config.yaml
d_model: 256
moe_layers: [0, 1, 2, 3, 4, 5, 6, 7, 8, 9, 10, 11, 12, 13]
router_score: "sigmoid"
balance_bias: false
router_bias: true
vocab_size: 4096
tie_embeddings: "early"
Below are experts of layer 4 (counted from 0) of a mixture-of-experts language model. Rows are named router (the router's row for the expert), gate (a neuron's input weights, with its number), up (a neuron's input weights, with its number), down (a neuron's output weights, with its number) and show model dimensions 64-127. Each number is 500 + 25 x the weight over its row's rms, rounded and kept within 0 to 999. Numbers have three digits each.
After each expert's rows: "gets" lists some tokens that make up at least twice as much of what it gets as of all text. This comes from a sample of Wikipedia text that the model never trained on. Tokens count by the router's weight.

# expert 20
router:522506464490526538521503514516525490506498526445484486432526482523502467526518512536471560490497530512469489512508542476474504494540534503499521520501476465525470503491475520507504483476502521
gate0:481463536515502505520527471506512492511516509521517480506536508520461483450454493471487534494490441470487508476504463450522481479509521470477495480494506503486483558480525498451528518511476463
up0:504460517463524502527515452509518534513483486522479481496529482517438440458440477463492521514510455519520517456516520471505458475492491502493508481523510502492513541519517541443547508491470514
down0:481473499529491497510421474452474519519500449536527479502463519525533494479466503497487547495481493515518497542441500455549493512526512452514500541510525462532519496502495493468526470479513510
gate1:538516480477545480520498493497556489468506502491537524477557461500511459533455518501508474449536505484513471510533526477461499474497475446473503460549486445467461486476525504515541495501528504
up1:462494516527502548511485517511521470480514543495517509572530512507488489517503476496481528468488515528499467474555534456445502476517485513518501528515450493473479503490503466517527489492493528
down1:457475489467495539503475484510540486471505512505497507543493470525511507502499527493516520555449522493517522495520508483488475501499521484492502522516475497538507468515493496499516498516484469
gets: " in", " to", " of", " for", " on", " from"

# expert 36
router:492507484477514486502509517462540480479517487461470442484510483489518522508489500502461485527450523516523484544468458474513511531476501496505506502480485496546512467491471424472531508509523476
gate0:477523498496520489525481473501505486554493431481482481530455474528512498494461489511530498473493481488479507528526454466494444476468475498462516526507503533508534458490506509509502525549485503
up0:519494534474507498511490506472531491479444456484472481522489473511508516490433533498491506495458525489476482504458470489483463495459465526464531506498491551518505462493500522540541487515497481
down0:496532468524513532458458486526455501505486471497478492545471491491523510464475499437487533527523560510475532539510505493441491485421456460509476519515457522476525496487493512481549519506498502
gate1:506512501509481506502482551467531488478503528504498513538493480543470485516478521521552508510508525517499437570524476528492481524477474545459511478469513508486507438516477521485463448460489504
up1:542534504484517490494469464529496524528559524524489484457487501452536513534490484518449497520515514488475500452471519456462544521538550457528483525505481518510494521477504452514523509534533509
down1:473471504480495497466500498475493501478486523459482498466522504484486469469528496508507519500530500504476510484501472509524516493536502510547512501545489517502483489490530477502508485514512475
gets: "ing", "ic", "ical", "al", "'s", "ial"

# expert 39
router:479514488505439495481483501524482526508506508502516520523469516519476524519478456476491476514494505506492534542522483502517531488505503524523499508509502524527540535452484467507494485477496504
gate0:492513448552488458497497497537496536547521499492525530483488517527481489552501495460516497511512530493507482565538501523486522462482504471506548505434503476486521475471494526505494481497471503
up0:482510495502453447487527505465525510544527497480463488505477490522482502530514532494559491484521528477485496538520499519498511506529529570507523497510514460508509486479491507455486483537492509
down0:434501491539495530502489501523535508523538529498511482479514486494524521481519483492437508556525480478499485502478487555477511534511459490521504512471489481456491511502457474455486511491497471
gate1:471510474535517443516485497533457465520509521473468479498492483537495468534500481474480554502449563509513518479467466490502512482495490483476475483498509497540555492520530452521511518491497491
up1:490495523526482496538502501467538455515522474532489509488482531453527529535522498493505470523511496447509542542485458506481529543490505512500522499486488515436494520464469510496499510532519503
down1:546519456483494523433526517494458489518498486479505489514509481494501468493507538520463498482543504437476500508511490507533493489467541482528524509473493514491516459505537522518529508518527502
gets: "-", "–", "p", " p", "l", "m"

# expert 22
router:472538528555484498515536484500501534477510494476533525483522527473480522468504479436493503486506499525484487548511495464497484451530495514515552494472503513493552509449466505496497467465523466
gate0:528505496529473495483542519488525496529496492482485499500512468519505506458513487507512539481550520506521507527504530539493523485508499492546514478463539529510505514472523499497447516487504516
up0:523510496477500471497495500497533483513503525488485481509506508494483517457509479529521498475515529523482521545476495574479533520500480452488505517495521535513545467508477476434494550485518511
down0:518497547510458465511494537489491542445485463493481507474540523502518553516512489458501529471482525489505489507542468485471540477478483475484514523499531515492561494539478536505509486479489505
gate1:494508484501482523561477488556495495517469539458517530437526509498487501467533514467514481498545527503465489465541491527486468476492505485457490470472492494487524496498458444446502541530494489
up1:480516507509524512464506516480492495484506494497497476513481458512525540568479546541510519502466522497503520510465484495500497519500499509542483506531522489479476541536514548572515484496518476
down1:492498518497469518473495497513475465451530520491524494500462531506477530561484501520508442520486513503467503522545485565448513535494495501461498508531476511488459486513495523545516496475486524
gets: "-", "–", ".", "/", " \"", " un"

# expert 24
router:509502522481475499488487524468505532493467432535490518508501500484504535480478463498497506479496470498523515483490467515538472505478438502522518486509484530469491444525482494551534500483460516
gate0:499458543477547499486500518521455487485547518530484467439497540479478517469526479470538514509535479476469502496490513537500519530477462482481502513469484537539492493517497482487499506502494475
up0:528456471492511453469520502510531490476494470510511459476495482462503501482522502501554475533509522540503478452509525512461515512508519493511524527462522497525493531476517500500515489502488533
down0:503527444527478466489545483529545493508514529493547513518519487496489479484524474492509468500554515498514501498477505460489549462525482460494489472486491524482523534531467500498527519510467540
gate1:484562506455465444508527500511541505472480508513530501504460502508539482501516466525547472493508498479483489465472492494523510490508482464525510456514509490516482517492517514515531480557466507
up1:482538472463460479522544509461506514480476516491560501491480500495513505518537484515526476502509482484510487475492479501510495495529488480512542491492500481523470476508503504496539507512481509
down1:541452492532487514497490478509483479535518465486493478477443477474515524493503502515465500502491526477491528502473492507474498488501505515453531471487487481450556514524513487488515502494523519
gets: " c", " b", " m", " s", " f", " p"

# expert 55
router:549511489508469531513487568459519527473457489470511525528490506496513513519498488552509475505502484544495482480540479511507514487514530480511453547503516526501533489499580498490523524477518524
gate0:529506485530471500488526505482511493496484505482468555505473461515508515481506505527464509515513501524506476538557543463492516528515509509482485530463499475512523515518527541491514512480489491
up0:519488545472537482503477510485493469515491500487516485501543542521501515535509500484537516483512483466469520457484488497508492457476529501515526451503470501498489495495490460509491460510520543
down0:495553493487490518513542475501469498475528530510561496508515495515500463479516504494484513505513539482483502506485485484488525484493509497500524499498542508475480507483507486457499544564496460
gate1:488492523519510461548498530500507529498535522452549540520496508495521524498507500494501490491497523492493475557527486487470459544464479516536550525519529498472507477487538498477523492492509467
up1:497507521463488508506504503458511491543562496507454532515519486506502531438561540486475484493456455504503512569521465513519514505528534471482498517543499490496502515457461515511480521519496510
down1:509530469500488484472480496482495496512532472501479538476489477524499513508532492505496490534500507532468484486497522489472524459468511501501502474529502494446487511501532467491557502469501535
gets: " (", " \"", " as", "ed", " that", "ated"

# expert 34
router:532467463500488525491504516512516497518476480512501492474522500498541492501500545487512512516516527486516446522477490535482505520525525496481498493503514513474434539485457514514516478526489547
gate0:526504453508505502506493525462514495522487472492472465487475516515513497506502536489532537525511531467484491495498456475488467518503468534428479507483491499555521539499516513439484516495474501
up0:471503512508510579506512506538503487516529504501497488553476499484498489502455521521459491489455486523475504539462500446488503512527524522523485467493506502415542523486459523505492459504486524
down0:486498480528513534513503489530479494572497463494498501492521488488504526490482488484460519450481499497492471529471466498428523476498532498478536522502493507457527494521465490514489487459516472
gate1:474487494466484497523476537512478544507545537458461492522498535510544475505507530497488479512541476522509518461502515493556449496540506478507530445495514529489478481455471471542485500506495509
up1:473478485491472553509486487509474525532540546509505508514524482507542511542459499460491528502516485512483490521540483489530447505571486484478513476519526507497483534453478505576492488489497515
down1:488544522540471486512519490527500534479512508478513474475503479502465464488513496562499512510489450516510527453523512518488470495534518484517484501522498456544525526516527496486476445470474518
gets: " of", " in", " to", " for", " on", " by"

# expert 3
router:464484505469528540519510492543449498530486507485468500536482478496489513457468525480520501502500457507521471463490561473513533489500501537504501493483485532523541500461516490516557538536462516
gate0:516506499514559509504497480513511539529504496504473508483514468559493495460509504510558502519498463497440508485500503469512527493478484464514493502511489486534451516507517511530488424553485491
up0:500473483488497490497474474459539437481530485475524500483486495459515493506493502500509521495508528476458532508518497484546485486482501492488535537522507490537458475480484549502504539539502513
down0:539513542532487523452521518454531493482516511478526505512501521518520471518509506487512523512505439459506507515493510550521491477549482524469477485460509496495513562517544482510521505537478505
gate1:490480512483453535543502499515463498506499524484492467519523539476521472526533487506522529551522436561503512537483526534474496487524506504497514514433476514488470458487526541476487485516478486
up1:512513496559534485507538485491537499515516498472529494478498509478549480509526529501513493536499524549496500488487523540465518501497516511469490510457519504445529486500455513498490527479495488
down1:535526491502514497514520517505504515486489500526487578498476510465512507499475472457468486484512480505509511483467508579475492503462474486490495479416548492483500482503527508504496476540507546
gets: " the", " a", " The", "'s", " his", "The"

# expert 53
router:469471474488474472496504502455481512506492470488541481488513486477496462476490511496444472490509491487514519502466508518520538482508488490522517529510513478470500529494450525510539477509510492
gate0:504454508520440448493497498489472467494505521508480481508506485500471527504501517494532498517512468480511488497476459491485521493484551497464495484467469505511490502520479498511508531517461503
up0:509459501481467425520551490484486488533518509527463479490510509499460504500489520523510486504487472513547522514487515499519496497492544502479495523472474485502499502489508517481501564552500512
down0:450482490449451478471501485518472520543499470524493473530475528529520468446487510507466535426488528491555556521505508484496506579498517470512475523545522521520502483483494506477509490477465515
gate1:540461521487551536463500457529505472468501486496513487481510487484493487492512504537514515471514514478517496551472535475508530481539512450539492468474510467527534466495510506530511486471480481
up1:504503560499524538533480502557481454475475549558518486478494518453510480512474486497461523500496564487519482492462482500483509488519499495516514511481505491524490536536516523514487515510530476
down1:487500530512519488510524527505467495483505529505472476501473509517542470505478521501476523458490517518480513513499498521543525470508470467538483533459513498473485493465515477493489437478457510
gets: ")", "\"", "6", "3", "1", "2"

# expert 31
router:517497514497453531496471475483507505448467560535501511527537501489529474509501532511478457485522538559471501509552501502516542486507508511528509476503486494529507490545551524483497510504534519
gate0:512488521501540499483490474527479481495494566557491534481483454526481476464490516490515471526492476506488534511507498468524559529500501519474527493498490488483518497539556503473505528497532464
up0:537490507491525536481512505498526507513470523569476532455464480493456455453469494544515514538519471497498514514473476478507511531492515499456531542484488460515486509512521494496518507522498461
down0:489491522502482503457491484443532505559484537523486455488510502521474461511482498464500495530497505498459526493480493519462507488496461530461492543540471481478482486502490486522501488494504509
gate1:493530505513446485468513505532489505463489480551531512547495508490519438519506517516531478509514555514465475510507476486498494497461483504491557465500466498464522488514546490484515505509527495
up1:481534508500486472511495513533474495451517508521528512542536517474524449514498529493531511534538519512483473505534491487456493525469476501536523469493458491509513509522536459494524509496507496
down1:494486472525480478527503515527510475473491560463512491532529548462438501499478499521456492506510490504504482488522479518510516524522521461482474534530455518543466501533527499467500518488510469
gets: "ed", "ing", "ated", " had", " 0", "ted"

# expert 23
router:495478546515529473519505520495528523490485511523520522525497536482496451481473489513508473480550454486537505493478544518544515497490459513476495509509473489516511475527465537526472512524502523
gate0:568420486497486517493487499465504507482519493462481504522468503479518468523524494491531499493547519482543579530479491521532444510529528508479480512469476499526507508521526507490453511536501524
up0:549430508507513523466474484510552517469503491488492513505478496498478477512525502482508527510551538494525550534489496505537479473525513494492474490456483497511494496476539486485468513520473521
down0:524473486466501493482445507497472490524483496538486539537512528456479525471497508485473528453517520529476539504450516517496491466513471473520485521430503522489502472534484457495500505501472528
gate1:468525502482474491465532523479483516487470552487519539498486541523504476478544456546558487468505499479509481478491520500484475493500458497485508485536464526517508497453447512505461443548496485
up1:484497479491513495469510553476508502520478542479537547455502526526479506496536438539539470483494492463502501479479546533470484457494453488497497487531464527539506512464454508528474491544501483
down1:456461520481463538505489538505490485511466517482489504502511502541514479537497486423493465550490477507510477514488521534481511486505508517485491520488467500501497523539505536493523539470519593
gets: " |", ":", "-", ";", "|", " \""

# expert 27
router:482493458495485510509484475527518472501481480503463511478502493528519490492517524482513513424466483531486507507507491548493489521502465519531450493452507471482500481492538484495546507500503492
gate0:519475492496456480538500495507513461519529540497507542463557460498532476519501459511490494484465493511490529505487506490484486502527526536513523534524433515508467480494514492456534495512483498
up0:498512475489470495518492479503484457499524528502517534486533541515504515484516466513535512494477496542489496495481502532469490495491547529508497509511436479511458480494498487488528498523490499
down0:453493489470481501468510496528521496485490509533491479500534523518495522519507489520499513494516480500475508507463515492472487469484496519536531474549530493509549536509457560508497538495467529
gate1:548501486493451509473493500489511480472557484508481492520527488505462522513455460530522483541490511519508482498505527487485520533486478484486516488498512522479464505505487489492448500518501463
up1:460494491501487526463498498525509483472504497515559534477484549506462517473499488486485519531497483516468489477487488505506472497495507523495446496490527487501517482483468526561497461491529482
down1:504489514526497535492476551516531539482477477488518505483519536485432512485515528464514510539493480460502513505509555509503484452508481498492455486496523489464474499509519500497546478505492503
gets: " B", " M", " L", " K", " S", " N"

# expert 50
router:545507512463440498499504500508510521490552542498492519544517472500517521498489488511488469515472511486516509459519538536457563471519476465481448486484497539490513490506476539514495472519544453
gate0:514462494482513503525538518511513531483462494494497491528459485498526531463525505535516450501506466480476494500486536523486479468505472478481460501503515465499497460477496510460497513470556504
up0:487487491476477468481433450463519474469496532501442500491524498530494489547492496501482544556516528494522503484518447459504513528507541525534508446468468491547501531504500501516465520511512517
down0:505538491500513485529509509481528476527490504464522482511476475468526530480528469500543513488501507469464495497493523500495481514495490495470493497537494472545481499507498516488491492489485493
gate1:467501495466540525511498526506476480523508484500537501481516511526499523527529512499476487490468480512480509532519477482467519492535479515541482552448518519486519483513488491560499491507501461
up1:465524493486488539516533525490479519512538477488535506556479517513489538530511502484469512506464475531514551535526488457479495472516492519525480505486503508496530450460481513520482493510518434
down1:522554483504504497514491505532477480537502479486482495519520447442482534476482525524457506506474464524492484544505465480485496507484472507480505474468532492495527555539521522501525465474475483
gets: " 1", " 2", " 3", " 4", " 8", " 5"

# expert 21
router:475474446487476527495505462512485497489514491470487456471447504502521529478545530512492485434481488466482447475493549505521513454489460483464531490542472522467506552475537538527535529505522508
gate0:533480469474528529510456488544467493478468546483459496503505428501461472505511522504537475489509488491544447492514503511503522492502539524550518509490505483493483483460497505476511526519502502
up0:507519472510460559495570494492517502510504505532484513531526511524463487463491462537502525507515493495547471499484527536466482507469533466480499553478511494489535477506467527442512543500506466
down0:507513482524536501501566532510503505475495497506510486537460468536519479498499508497542484489465486512518523550519496505503506523463457497511520475501522520468489487511518572505501478527454513
gate1:508474514511523487505512494492497534464511479482474502534488520547493532512513531541477480522445480486495511501495520464479501490476507520512526506508483489516516535470505490487495495539533472
up1:469550485508515536497527551532465467519475512506510505487519476483497491490489505463486509483564508461514502537519466540489499501503484493495536527481516497480525466504531465546532532442454528
down1:480490506555471506527458494489524508486489530496539497535456485514513494502555488513505495499513508512523486525475485524529507484496514461524496513493487520517517473531473497502480478557529503
gets: " M", " D", " N", " F", " G", " S"

# expert 61
router:530500447508460479478515500501500502525524534493493512460502501496491539531491537518495504491478506485517447463460516506463526506507535518472536502508477501479476512488510531503499496473503489
gate0:470465535493474497487519494440521488529491499491514511489517495527482491460511503507503470463480522506532505526491446443522519490493506487528538480480505483485522496491474476479493545539519510
up0:541528502507527534457494510523492486505521477515512472562509470459516517505509502504507519536500467445461526478520493551527506519460479507529473502527487486517499485461526489559528474540545540
down0:494536495443509512514507489500499538457544492545526495479501523503482474497501514511469510515507510472479487459506514512503482531564522527474462520484493537527508528471524486520471502487512475
gate1:525538484517469477456457491508463467486493506532520536466476512480499591508485565523547505526497490503513495502508530506446515516501561500478525475516504501510470471483484512500500482511459487
up1:551536474518456484445475486518485485479489494496510545468459508491524545500525529535542510525515479519500508478511539516453473536514533479500494458517507495514473469463486504510509471496464494
down1:498497474494462491467478459529529500487489520524489528526510544500464504497503490466456511470485530492538465480460481511451549495508538499501498529527508487495478515452506525512491503527538515
gets: " of", " in", " to", " for", " with", " on"

# expert 15
router:475484507467503495497509533506470529520480485489442507495520482500490456530566539507448485480534489500517492497471512444527507459537485512493535501507496510500500532506516516510530520503538494
gate0:490504540480528504491517494500480538488529507511548475528481479492490485523506483506473497504509510506495524513526543483483490539498498503469521497467529473507508526531501508527496454515523485
up0:491511458534499508506478516481504498512472524503489554470521493518542520478489504484498502498467458472508507466471465514516492461482518498533469542527498533487481477501502488488521565508486515
down0:473493490472529539484469540515528476492472563505484508473472519520470511490543510500505544506459527513463521506496507522514516521501510502461506542473506546521541474462504483493495474525517495
gate1:457520486528463446515489486499492493550524552473436487508505497506518496531487501487475469490510463487489495462497487485495486493488452495488500511489502531514531475482496512536502596492485497
up1:549482441500462464472511502526524554454506511495501543521510510534487538535530491518491488475499484499479480470531467498463457485567501495509527511501491563496506518488503486506494470523535525
down1:508505514523493514492444469511471492521533519465531506532511534504524533519513537536525477489540507472496523490509522489469490500516462436477533483475513493518482508515551488471498495526473507
gets: " B", " S", " L", " C", " D", " M"

# expert 59
router:502516505536446463504462515473467533493511473481497531507528518484499498495475489456510512450496496528528480525461469406544453520498499465497544535543482492524511483475493469529511540522512463
gate0:467512490451465489504487458539501536481510529474473489508460533465504489558468521491472480493507507500465520506527466495526508489469503513521481530521474507539523499494473488493544477520499490
up0:528524518506507507512506518500509491526450473513551551455536502514521549483473477506533507525529498469486486471498511481516509534513491472458472506482461505507497472493510494501456509488564526
down0:512499492473516506507539573506497528533518485459493494476474485496482458511531485528526521499504489474483499477514530513465516497482520462495480501515506527508472521506508506457526510474496516
gate1:467494495508453510491498516510488477451483473499467536523449439498559454507572502497553518489523486487547487501555514541486498528490461493500487502552535487501491497495444460477454509519474467
up1:495474472475532518509489478506526490504489490495451494500537549529472511510451526492475494517505533498514476472496499513496504528512504471502544525474522486476500517480488502506519458490478481
down1:503500531524536488477527534466523464484513504502509489489490523491485474542538506485485501460474469499481512464502511479547458465482480482512479443478509568441478488524504479506505494492505508
gets: "a", "o", "u", "i", " M", " F"

# expert 49
router:508503502522495502552530483501483529463498511496497502469523519494482509501523474523502509516499504466537473531472463494466498513473481474499520501502468491481529501571501499512471507471550516
gate0:513494510490478522502530485470525476457487507522516460521511502521522516484493477498524506524515477479481476485535487476525466475519484523526500511491547536492543431475510497474516527518457523
up0:528502512502533533513518495514520514514525498497523499466527508482505516448499497450513504495417465510507497499521493481559509514490460494491514479465483515457475447465493532538534517491502521
down0:519518514482498532500473525489513485508511492513459501499506512513501520478503458500483526545465517531507478496491517489498501536481513549483529497532499497487530516517472503506530483494536469
gate1:492519475518536528516512480516479472515521483500520477537531526448489540480539510497547475492535509511480526513544501477519521527503474493485493525489490477514448486530547485514494475496481470
up1:493537507521473535498504476490497499543517480519494514501482552541489489453492497537465525478477449493524466523453499454516509461464509500496497505482495455485488485540487489467509478488491491
down1:474512472502487481512494450459510496559494451498519533458484494506509516498508509522543554473468485493484455530478506490506484501485474529493483475462505485500499486518543511508505506537486506
gets: "s", "er", "ers", "es", "ation", "ions"

# expert 63
router:536476545515534525540485487504514482460510507490500484501489511511490549507508475495504515557494491496478466482487538535483472471495511475488454455497492504530497500452459511455473499496535474
gate0:527491509509500460534529530478506475535484500490515491451532500531520478483490505541493487448458511461458439496546475443559508535493510489516541487535523512504450483495469524471482505497513475
up0:457492502511487453528527496514467476509492479497505485432536506482468507499517489517481527503470502475485480507484475516509503478501484496506482467475557542505487494508466488472485525506511514
down0:508498514507480499458511520475471516451487475487515473547530524494493500510503534479513490450499504464499515469473458532527479472485519500507440514538505495509552529531536516498490529454493510
gate1:489478524490500461470505485512479497460513480442550541477510514497490529472525499475475460511520494527499483532509486461517523529498506447513497522512478453494485452518511495494503541488472476
up1:529507468488512553518519505484514505519460498522505476536501498529514503493498486496484535483464507488517541440511467510472479488489475536450513453496481531484513495496528515522498474517551508
down1:516507479517500515538530499513516516491490520490501487513480504545505475514532545472468560460500515534524507515540501517486461495542511513477452482467523540502510502480550515513489509488528486
gets: "a", "i", "o", "on", "ia", "an"

# expert 46
router:493461534516503493517483479498498517473460505545519526522509495498484499537475504498486502538531481489487521473510515497511474496467480470498493492469516475469488549455522512503552509497531553
gate0:540497524503517539578527499490491533477509504484504514467528509533494511538515513511484522505491476505465494507544546503499511515504474477485489514484543512482523484510455542464496473478535502
up0:517493526526524525567512489487507522494477517486522493471517486547501484537507500506490524529505492516470493506526552499513496496487469457483510496488528495491505486480480555474494487483547488
down0:525508497498518474482497489466489511517510488517497504523533526490544502473531545468497465484498567545501505492451478472482494503520504544499487515500489507528466505495507441508480517493476462
gate1:475424556524521532553510535503500501486507532520471514508468511470485497527517511509517507508528500469554470535496501483487462487520503511496481489472524457461530488503505499507479526511508492
up1:470464536515527531547499530497512487498509526519521520514481506492485498528523507503519542496525497473522474530491521485496480459524499499492471500489521475463508498501527477501503558503494497
down1:524490489505519484498454556525489488488487538488498503510526482478505466497512509494524495492437474520522525488476441505558468479493464515511506467474500504515449486463528479520517481492482533
gets: ".", "ie", "a", "o", " John", "an"

# expert 14
router:467487539474469501519448489487485475471490487557485500469562521478481552479469524581515543484470500523500459507531531505499492462493497522503483485490489480495495466484502482509502514494489551
gate0:473481485504516507488513526479457487544491498526487496490522511523519537501420493503483506542487468468536454510501575528503521532555473545484544486497481497488472517469496503478496520517468538
up0:454462493518450479468488520466502491509508517490482494509495520475509490497497535520504504489471513483506456497489546539506484528544526545490545458484467499483462477466522513484486502526459563
down0:519496490467476535532498498542517490458452514461459447487532498514528511522508515487521507516493463506488479531508526484520494468470508518485520529455496486507512441466458532509508493499505528
gate1:514532489482490475494501478588516484487479496496542538535464505503526476494496450467511491541500525516513531468508528516519483549453479481494464471546486508496468466508508522512514512520514511
up1:488514496461550518494548520491483502524481504475477482536528481529521483508521464457518495469491499483501569516469504503492549460510494488470485501513525568523488501468481459485481489480521511
down1:473511529510544491526476508517488488521498464500472500518523472444548525480488468489503486470453499447506510477482448487495489514542480487482549525485488451512486505470507532533474501460531473
gets: "'s", " his", " p", " her", " their", " its"

# expert 62
router:466472474527505506501495505536500493516514513504495541498484493512526486551488483515522499547466466492517522479508555485480489514494493509516502513501501504518485480550533481510433482475524549
gate0:530492488503523519502492499479506455500502477501576505441489500475516490522482560513480493467452502465535506510519495492538483522517507497489500489479510498522496501458484511498468523528519486
up0:525466486528464506547483501530503519518538516467477487497525504489501484500521435521520486505529525538467484511500522494480539518445467525485500455505521514491520496540465536481495474472511453
down0:494501488474547484557472487522578522499515559500433468517462491510496512514522486501541489467506482495529542483505523494524514449491486559485496507503529504545514493473495506477510495503501512
gate1:496464498514529508493468494495454448534520521522551486463455478544478467499488507496519466490488463481515511493485482538507469497496446522504515486521468477548479492474510492497514490518474461
up1:498517541482515470536541473507511550488534508498497496501515544512525496454531501483495524509536558485496480494508494454486482481508547468493508491482506496460528500523466516481509510473484536
down1:510522518472487474510504527502499504501520487488518521498496474487506514511544529536571498514505519499573527522502485493533492491504503503496512479478510476502523473452484529481479479449479460
gets: " was", " is", " were", " be", " are", " had"

# expert 32
router:480473484495556490548539484514467494526458534495489503512483491507482534499470493496517466544509491504487491495527544494478496499468544494522500475491522546497485463499529508511523518482472510
gate0:532463508500496501525499515506458512496484512493489473487497507520494492556534511498505522519520479491486494552532514459492471505527519557523491506466473521510490502505519544525492494527488538
up0:502538516504520526469520472484514472495460493476485534480527504517527520511468496536485446516500506508497489446445517499506510507468521474512555479539536487451514487510491468517531517465509495
down0:500510496465502474514512490520525508502521497509519510474509460509504519475467477482528462509476513506467520519498506524538519481506452517485544484443526468506478511481524510479500558468492551
gate1:515480461504548496517489447496473527516476492471505526578484475525472501487482531520468525488480523454460474528555499518532491522464485510486514513506527516475481491479502524522510475530511499
up1:499482545511463486512521496503508517509467463523505518531495495509507505538504469480517480465507477583490503522487499528511490466475479531463484488477521514482467520490499481460493536529544520
down1:497508473498508494478481502539494470484506515475482499502517496506483472513492461489454496508521505503527534497444501480509506489521505511478501548501493447498489528474501533456473444539554443
gets: " the", " a", " was", " The", " is", " an"

# expert 16
router:499499465500526481524498507516491510511459482483490523497506477527519482527540513488546508462532451530481503491498493497517462528499466533546519523494519490500476505499523505488528490521526505
gate0:530451559499512482499469546514489497513534532500503492499518522484544457485485503580513497505539500487540492509455475437499533513497495507489506463506465534489523511472500537460515492525433516
up0:533434566508521492460462533516482510510515546525501510508513528447550470498468490586506487506523500508527516508473481465505531503485507517510521460518457509515512479484491530468520499516437529
down0:488484435462459500478514490506499487479498475540513450479526493501525486492495522522510503514456493553485490490490491480490501510514545534477524482518513482491555510456452492505543514495476491
gate1:532507511485522489494511506517457480496477517493482504532445485470517482520535534535503472462519478499501520451489514433493542450488501517493536555496526489507519492482522548494509521495515477
up1:535516506474536495481507503523499499486498515495518499514466497472485481510539534544518486490506483476459493430506476453496539446505516534508545516482540512496533499495489539489543498486499495
down1:466521510513484537472514515499482479486462445493505475474511480543500529494521498512511524464444473519471463511477534493493472440510544511546447492512477484497528491458496524541529482477524476
gets: " B", " K", " P", " H", " S", " N"

# expert 11
router:542509530463482502478483494488496490518536488512478503503499525516468475511530515541506492485510552471507459469455499517460489501503453516515481518526482533494520479543460491473489523464525511
gate0:470471490537488545498506501514528482481500492530525519491470458495504502536500512515523493509503535529506501490508548479528527495538528538483454496481488465496446447515531497471440477520483525
up0:549489524494524469489478496496471523511464501473512477489498508510510465473497489477458499500519430509482538527537515493472524477486512500484514511477535503485518542461512493537570482473451485
down0:491523504496540463464473494475508524516554519512496519501470513536505463442509556492512496489530491479531459498464484505514483452555472502473557450517523524473505513501461452497473531514514463
gate1:515515537478537508493463516454472484469539526546536517473521534510564514507487508518499500526535534481534523484528517505523539522478451498499496506484505457467492480472478494493499510515481478
up1:552506486475503500511488503471480478476521539512508476488493522511533509543495508465501517489521567510514508470477491496531537485505477517510506505479483488503462434477497475510444532512529473
down1:518456513448511516494481485494476502493491474529511529493500522507507503549502502454464459490499504474499516510498498509473506474517475510504509535492470506545493533499522484495497499505546512
gets: "s", "es", "ers", "ies", "ions", "as"

# expert 40
router:552512524500525468530523485537519507527510558448507524525519499499506481487493478449507514465514527489491514535499504509548490488511529497494496487512456531453506523536490493464455506519486447
gate0:454513493492519512487477515533456496487513472532538513527526496548448508499518464488516580505463501525479446521505480490511512477502479526484525536470518510503491513524491504546499545508513489
up0:514480493472522478488546493493543488507437543454491494445462476493524525492497508527527486484539470492473494468499540481482425512504483471510494476508508475503498483489495475515512503492531478
down0:438507478496499508484546475518504540479487532442508463512484494484501470538505527483492515494542458486497495496501502483470454473539467518489471470539537479490496490508507514497509460527502526
gate1:507528482488522486527538543491465490525485499480480492528476492499530475466509441492485513501478480481536535472482480483551479514526519480496497479543526529465498479491504488557478516535573478
up1:467475487518510517480522457477454502515486508518501495489474506479511494515471552494518483561530521471508494522465464468491504496482532515440511473519497524521503459544518515497498512461462518
down1:544509481475525525521493521531479509480449496539509544522501498499506533526474543477474495494489486491484475498537504517499480476510513521502517504529505502505490459448483492559533443479532498
gets: "b", "h", "r", "k", "l", "n"